Experts of a small language model.
Size: vocabulary 16384, 61M parameters.
Experts: 12 experts in each of 13 layers, 2 picks a token, a softmax router.
Training: a variant of SOAP for the experts, 255M tokens, 3420 steps.
Below are experts of layer 10 (counted from 0) of a mixture-of-experts language model. Rows are named router (the router's row for the expert), gate (a neuron's input weights, with its number), up (a neuron's input weights, with its number), down (a neuron's output weights, with its number) and show model dimensions 240-319. Each number is 128 + 24 x the weight over its row's rms, rounded and kept within 0 to 255.
Before each expert's rows: "mostly gets" lists some tokens that are sent to it at least half of the time. This comes from a sample of Wikipedia text that the model never trained on.

# expert 0
mostly gets: " would", " have", " had", " could", " un", " be"
router [114 114 116 160 103  97 165  93 160 143 150 111 101 152 202 113 122 108 124 109 185 151 100 177 117 124 124 167 109 155 113 112 103 114 157 136 132 134 121 129 118 131 155 152 106 173 110 155 107 100 121 141 144 122 103  84 140 124  93 115 153 171 121 136 135 100 100 127 132 117 118 126 107  97  93 117 140  83 141 139]
gate0 [132  94  90 150 149  66 137 123 170 116 147 111 168 113 151  94  87 124 136 189 138  98  87 140 107 110 163 116 169 117 170 158 146 139 125 127 165 130 113 111 114 140 134 131 157 112 138 189 112 128 102 154 115 109 122  76 119 122 102  90 127 121 126 125 123 108 101 144 136 125 102  98 130 106  72  93 131 141 159 112]
up0 [118 105 120 150 128  93 119 135 100 134 130 128 129 148 150  70 102 104 136 141 117 123 152 123 147  97 123 106 125 141 125 183  95 111 151 122 117 130 127 108 111 129 162 122  97  79 120 137  88 153 160 104 148 162 117 129 121 171 111 125 123 131 154 134 117 149 116 111 169 167  95 165 129 137 165 115 115 129 119  98]
down0 [126 122 138 173 124 135 106 126  93 166 140  92 139 106 120 146 125 115 133 125 112 115 125 122 147 160 177  73 134 127 133 103 145  96 157 116 120 175 132 139  92 175 107 149 113 115 130 132 113 153 121 102 127 123  98 145 136  87  80 104 135 131 140  98 123 130 128 159  90  83 144 128 132 129 150 135 109 104 119 153]
gate1 [ 97 130  96 146 126 125 172 161 147  97 134 139  86  61 149 133 147 171 132 123 145 124 107 112 137 125  95 106  90 132 101 141 135 137 150 121  96 142 127 164 134 131 117 148  98 121 124 100  89 118 145 122 102 155 134  97 100  82 110 149 136 122 142 147  83 169  99 141 138 112 139 141 144 126 103 135 131 121 122 132]
up1 [156 132 102 159 112 141 125 136 118 137 110 152 123  98 106 108 127 113 183 161 125 196  95 131  98 124 151 142 168 137 133 117 120 130 144 174 101 124 147 119 129 149 100 135 196 139 116 175 119 128 140  91  74 168 125 189 136 133 145 130  98  63 150 173 110  86  88 100 155 141 122 130 123 139 169 117 118 114 122 138]
down1 [131 154 119 153 107 134 105 118 106 148 125 127 188 121 140 133 127 136 116 113  95 138 118 143 110 105 122 108 131 143 128 148 120 136 119 157 159 114 111  98  97 111 112 147 142 126 109  88 106  98 148  93  93 138 133 110 118 135  92 131 133 176 150  93 121 137 130 145  97 112 154 188 121  85 134 132 105 156 136 158]
gate2 [153 166 166 169 152 123 209 129 145 131 143 115 143 149 142 147 139  95 115  88 129 127 142 179 114 109 157 131 176 116  95  82  79  99 129 132 161 112  91 163 123  85 128 157  85 152 164 118 135 135 118  97 102 141  94 134 164 155 144 150 108 105 148 139 129  88 167 138 151 109 110 146 105 134 108 106  97 143 143 130]
up2 [138 111 161 119 120 103 117 121 122 173  84 127 109 123 156 105 154 137 132 117  99 179 163 139 115 103 132  90 137 108 103 110  94 161 113 102 114 133 146  84 122 129 168 149 192 142 141 119 138 113 119  93 140 123 134  89 139 113  70 138 141 141  97 146 124 136  63 152 117 144 100 130 155 127 145 125 146 127 164 131]
down2 [140 156  73 118  74 171 169 168 176 135 194 144 122 159 173 142 162 144 107 109 136 128 159 115 109 122 114 137 162 148 123 146 108 135 143 100 150 102  95 155  81 116 136 152  69 135 134 161 122 130 122  91 138  98 115 160 151 145 116 140  76 121 148 157  77 123 157 148 107  76 110 105 135 109 111 150 157 145 120 148]
gate3 [108 128  79 147 134 126 123  91 123 187 102 126 133 105 185 142 124 127 124 110 120 114 165 110 127  76 162 158 122 169 150 139 164  90 142 135 125  92 140 105 109 151 140 139 131 136 116 115  87  89 138 167  94 140 139 166 118 118 172 126  91 135 185 160 138 151 136 143 141 137 134 163 123  77 102 163  96 143 188 125]
up3 [148 145  92 129 133 108 136 135 140 133 138 113 140 155  99 124 110  78 121 104 138 158 106 153 167 102 145 119 114  90 147 160 142 130 106 142 115 116 113 138 112 144 118 120 138 130 124 118 169 149 111 127 132 149 120 134 148 150 170  94 102 137 167 123 110  80 172 150 129 143 137 170 132 113 112 158 122 103 135 120]
down3 [111 103 134 147 129 141 133  86 129  83 163 118 187 132 140 141 154  97 158 128 121 133 116 119 114 129 140 103 128  98 153 164 120  95 154 104 148 136 143 124  86 105 148 103  66 151 133 162 117 122 104 126 154 141 124 117 128 131 162 110 135 151 162 149 111 113 142 123 111 114 163 187  75 118 158 162 130 161  99 153]

# expert 5
mostly gets: " its", " their", " these", " this", " This", " new"
router [128 134 135 154 126  71 132 134 124 174 150 134 108 120 165 148 147 131 146  98 181 132  70 139 104 146 117 149 103 136 172 109  96 135 154 148 100 122 111 140  85 129 143 104 137 141 114 140 124 107 101 183 143 159 113  96  87 136  82 118 161 142 108 135 135 109 121  97  89  95 121 143  87 128 129 133 148 139  80 181]
gate0 [147 139 105 126 184 134 111 147 136 165 176 154 142 121  84 159 157 105 101 155 141 124 131 144 167 102 176 155 128 112 119 160 134 140 121 123 116 139 104 102 107 134 167 154 130  98 159 104 130 105 136 157 147 123 164 133 116 112  95  87 151 114 135 136 128 137 143 135  98 113 178 171 158 123 167  92 146 130 144 119]
up0 [106 144 133 157 134 116  99  94 101 146 124 121 148 170 159 119  96 137 155 111 111 148 112 119  92 135 107 119 156 148 127 181 122 117 102 120 124 102 112 130 120 113 151 179 144 134 135 159 153 119 116 118 131 148 105 159 137 140 104 101 142  81 126 174 128 137 147 113 117 133 157 121 124 105 118 152 140 130 174 120]
down0 [116 120 104 146 130  95 146 103  96 146 162 136 145 150 152 144 104 111 110 100 128 123 147 136 157 105 132 105 139  92 131 141 166 123 112 123 138  95 159 130 129 133 161 161 106 124 165 118 106 130 148 122 128 141 128 164  93 113 112 141 118 122 107 148 158 126 115 128 140 191 157 165 118 132 125 148 174 120  82 135]
gate1 [109 105 110 173  95  86 124  92 132 125 148 140 138 135 120 194 137 143 117 116 136 140 123 151  91 107 114 139 158 167 160 136  79 123 126 106  98 110 155  93 145 115 154 118  98 103 125 143 114  85  89 182 171 119 121 169  94 142 133 168 103 160 120 108 108 104 122  92 141 117 131 116 141 136 150 144 125 141 140 122]
up1 [169  96 127  98 165 131 136 115 135 146 133 169 144 127 118 144 125 146 158 131 106 106 120 131 158 135 111 139 120 149 147 130  82 127 132 108  92 109 106 116 125 151 168 160 171 108 150  97 126 109 155 118 157 112 152 105 160 165 120 110 110 119 114 121 115  96 176 172 139 176 132 131 109 116 118  87 184 148 139  96]
down1 [104 103 152  77 149 189 104 134 150 118 111 125  94 168 113 131  96 145 148 153 171 122 102 163 105  85 137 105 143 129 134 119 157 125 137 104 118 123 165 133 101 158 133 116 151 123 127 117 151  89 157 161 130 157 160 136 154 151 115 141 153 132 142 156  73 122 123  95 129 134 176 134 105 122 126 113 111 171 153 151]
gate2 [144  96 136 104 150 107  98 146 113 135 122 148 123  52 104 106 151 113 128 125 142 158 111  94 115 157 120 173 134 114  95 163 141 108 134 129 135 161 103 134 141 136 145 136 123 118 163 155 127 137 158 157 108 143 120 110 146 146 127 136 151 119 150 146 129  89 136 118 114 105 136 142 127 128 153  78 114 132 130 114]
up2 [169 122  96 147 132 134 140 153  96  92 146 101 151 143 124  82  82 126 101  94 101  97 132 182 177 119 126 138 138 115 131 105 118 127  87  96  90 126 152 107 140 143 109 127  89 107 128 111 121 122 145 104 111 150 107 100 125 127 163 123 109 145 108 106 144 167  65 145 174 135 126 129 161 111  94 159 167 119 117  87]
down2 [159 129 118  76 122 119 113 104 142 132 134 133 167 153 161 162 156 140 153 148 101 129 125 113 112 124 146 179 124 144 136 123 138 127 138 120 151  91 119 146 122 130 165 115 130 125 172 124 135 147 109 110 118  84 132 153 150 105 124 148 201 106 153 190 127  72 165  99 137 113 102 127 110 154 124  89 146 144 120 133]
gate3 [132 131 136 113 144 139 127 136 111 143 133 150  93 102 147 158 132 145 191 117 148 104 146 141 163 142 146 101 119 112 158 136 148 165 105 114 169 169 151 105 127 131 117 102 108 121 121 125 122  93 126 131 136 101 145 137 111 117 123 113 128 126 115 130 146 146 154 101 183 151 125 171 116 120 132 130 137 128 116 136]
up3 [168 147 132 130 165 103  93 122 112 174 132  72 138  99 145 132 116 143 117 145  90 141 129 135 189 130 120 212 111 157 143 159 147 122 126 148 167 134 107 150 142 122 159 148 127 125 116 113 112 143 146 139 153 129 128 156 129 141 131 124 144 117 112 120 116 145 108 152 125 158 147 137 103 103 143 198  62 137  95 135]
down3 [146 162 117 116  75 135 124 124  93 152 117 158 123 106 130 102 119 110  95 126 103 147 127 181 116 138 132 134 152 151 128 124 118 114 123 141 137 135 105 130 114 127 125 116  78 148 133  92 104 126 161  92 157 134  88 100 131 129 145 129  77 117 124 161 134 133 176 119 112 125 111 158 112 146 139 109 115 141 124 133]

# expert 7
mostly gets: " as", " during", " between", " used", " including", " include"
router [ 90 103  92 129 119  92 146 114 143 155 138 120  89 139 170 131 138 151 174 106 153 174 104 136 106 142 103 166 122 132 108 131 124 131 135 135 157 144 117 132  79 100 156 120 131 139 140 142 122 127 134 155 118 162 140 111  89 145 112 147 129 132 135 158 132  93 121 118 107 112 150 182  81  83 135 174 127 115 144 171]
gate0 [109 116 175 175 135 157 109 131 111 144 168 111 124 152 151 120 122 120 152 160 114 154 165 182 167  92  96 141 129  91  97 115 131 146 117 159 121  75 127 124 116 116 139 112 150  92 123 113 125 133 145 162 146 103 135  83 101 134 124 129 100 159  89 137 137 131 143 122  84 108 130 104 136  92 154 153 107 112 149 156]
up0 [112 145 155 125 105 135 124 146 151 121 133 129 122 144 142 132 145 138 139 172 165 124 120 149 153 134 111 148 108 143 100  57 114 103 178 142 104 155 132 107 133 129 130  98 128  79 152 107 115 112  89 159 122  97 154  90 130 105 141 150 129 168  87 125 143 182 152 168 109 104 114 169 131 114 114 122 128  93 109 103]
down0 [150 120 107 136 113 157 117 167  69 118 148 132 139 168 177 153 121 102 113 163  99 168 123 136 155 119  92 140 117 174  97 143 131 140 141 117 155 107 129 122 115  95 147 125 135 113 114 145 124 118 131 102 124  93 120 115 143  97 144 176 106 126 123 125  94  86 134 131 107  70 162  82 160 188 142 170 142 132 142 127]
gate1 [137  55 167 124  71 140 121 137  81  91 120 127 111 110 146 154 150 116 120 136 151 133 165 144 143  95 143  65 106 104 139  82 132  99 118 116 129 128 149 126 168 124  98 138 161 124 112 136 101 151  87 115 105 132 131 125 113 141 121 181 147 147 110 116 100 143 145 121 142 131 143 137 138 138 104 113 134 152  99 155]
up1 [133 165  86 139 140 105 141 127 148  90 149 107  97 115  97 130 113 118 122 141 105  80 160 117 143 119 114 146 144 105 118  80 116 122 106 140 164 141 117 160 100 144 167 127  49 121 136 131 117 113 172 149 136 154 129 124 108 123 124 118 115 119 105 128 135 129 119  76 169 128 132 113 146 153 157 126 113 138 126 120]
down1 [102 140 115 104 131 157 126  99  97 102 116 102 114 148 125 147  89 135 102  77 126  90 120  63 102 146  88 140 153 125 129 151 134 152 112 133 120 145 139 101 106 124 151 161 178  86 128 167 105 116 150 133 160 109 146  89 138 152  92 124 145 138 123  76 136 116 108 133 160 110 104 112  98 101 116 112 171 143 139 143]
gate2 [119 131 150 145  95 132 148 142 161 120 125 113 144  99 137 142 102 156 139 125 135 138 127 131 132 169 103 129 158 157 118 158 118 115 100 193 103 126 159 121 122 125 126 119  98 142 124 105 107 103 105 144 106 141 120 153 161 149  93 116  78 117  89 148 113 121 166  87 138 132 210 137 139 142 144 156 164 119 121 113]
up2 [ 99 122 118 191  83 108 128  79 129 117 110 109 119 112 106 201 148 127 172 100 144 118 152 126 153 130 135 100 183  95 141  97 151 124 146 125 183 130 139 132 143 109 145 126  95 132 113 142 154  91 121 161 122 134 116 136 137 125 138 147 102 105 149 136 106 111 128 133 136 112 148 155 141 154 140 135 142 106 135 148]
down2 [134 131 111 129 159 139 143 122 111  78 126 147 133 139 136 119 128  99 150 105 157  95 101 137 145 145 143 151 171 123 105 134 125 110 147 125 154 145 191 108 123 113 129 137 141 156 133 137 173 159 145 134  82 138 124 126 153 115  92 136 142  70 130 133  87 144 145 160 179 106 132 155 173 155 103 127 141 159  83  93]
gate3 [158 116 113 146 152 136 126 149 136 129 123 136 137 169 119  83 127 142  78 123 194 138 131 168  81 115 109  78 115 118 118 153 121 131 103 142 151  85 141 137 200 147 119 157 150  77 128 115  83 104 162 110 147  99 131 134 143 154 145 137 141 107 149 144 103  87 148 118 160 129 138 156  99 110 118 144 195 155 124 158]
up3 [105 157 122  81 123  99 166 114 130 175 134 104  82 129 138 103 107  86 100 165 162 128 110 140  95 106 116 118 123  90 133 131 139  84 151 138 144  95 157 125 103 178 155 145 157 105 128 137  76 153 113 126 157  86 128 140 137 121 103 110 104 121 151 100 118 110 154 122 138 113 137 140 121 126 181 144 129 101 174 150]
down3 [ 97 120 147 118 103 157 139 108 125 118 138  91 128 104 131 174 192 134 128 140  78 128 138 140 151 111 142 125 145 153 134 149 118 136 129 117 148 151  86 109 113  36 118 130 100 133 145 110 136 148 151 119 131 104 140 139 137 107  96 121 118 135 116 142 113 134 164 110 130 129 152  73 143 104 117 124 126 156 128  86]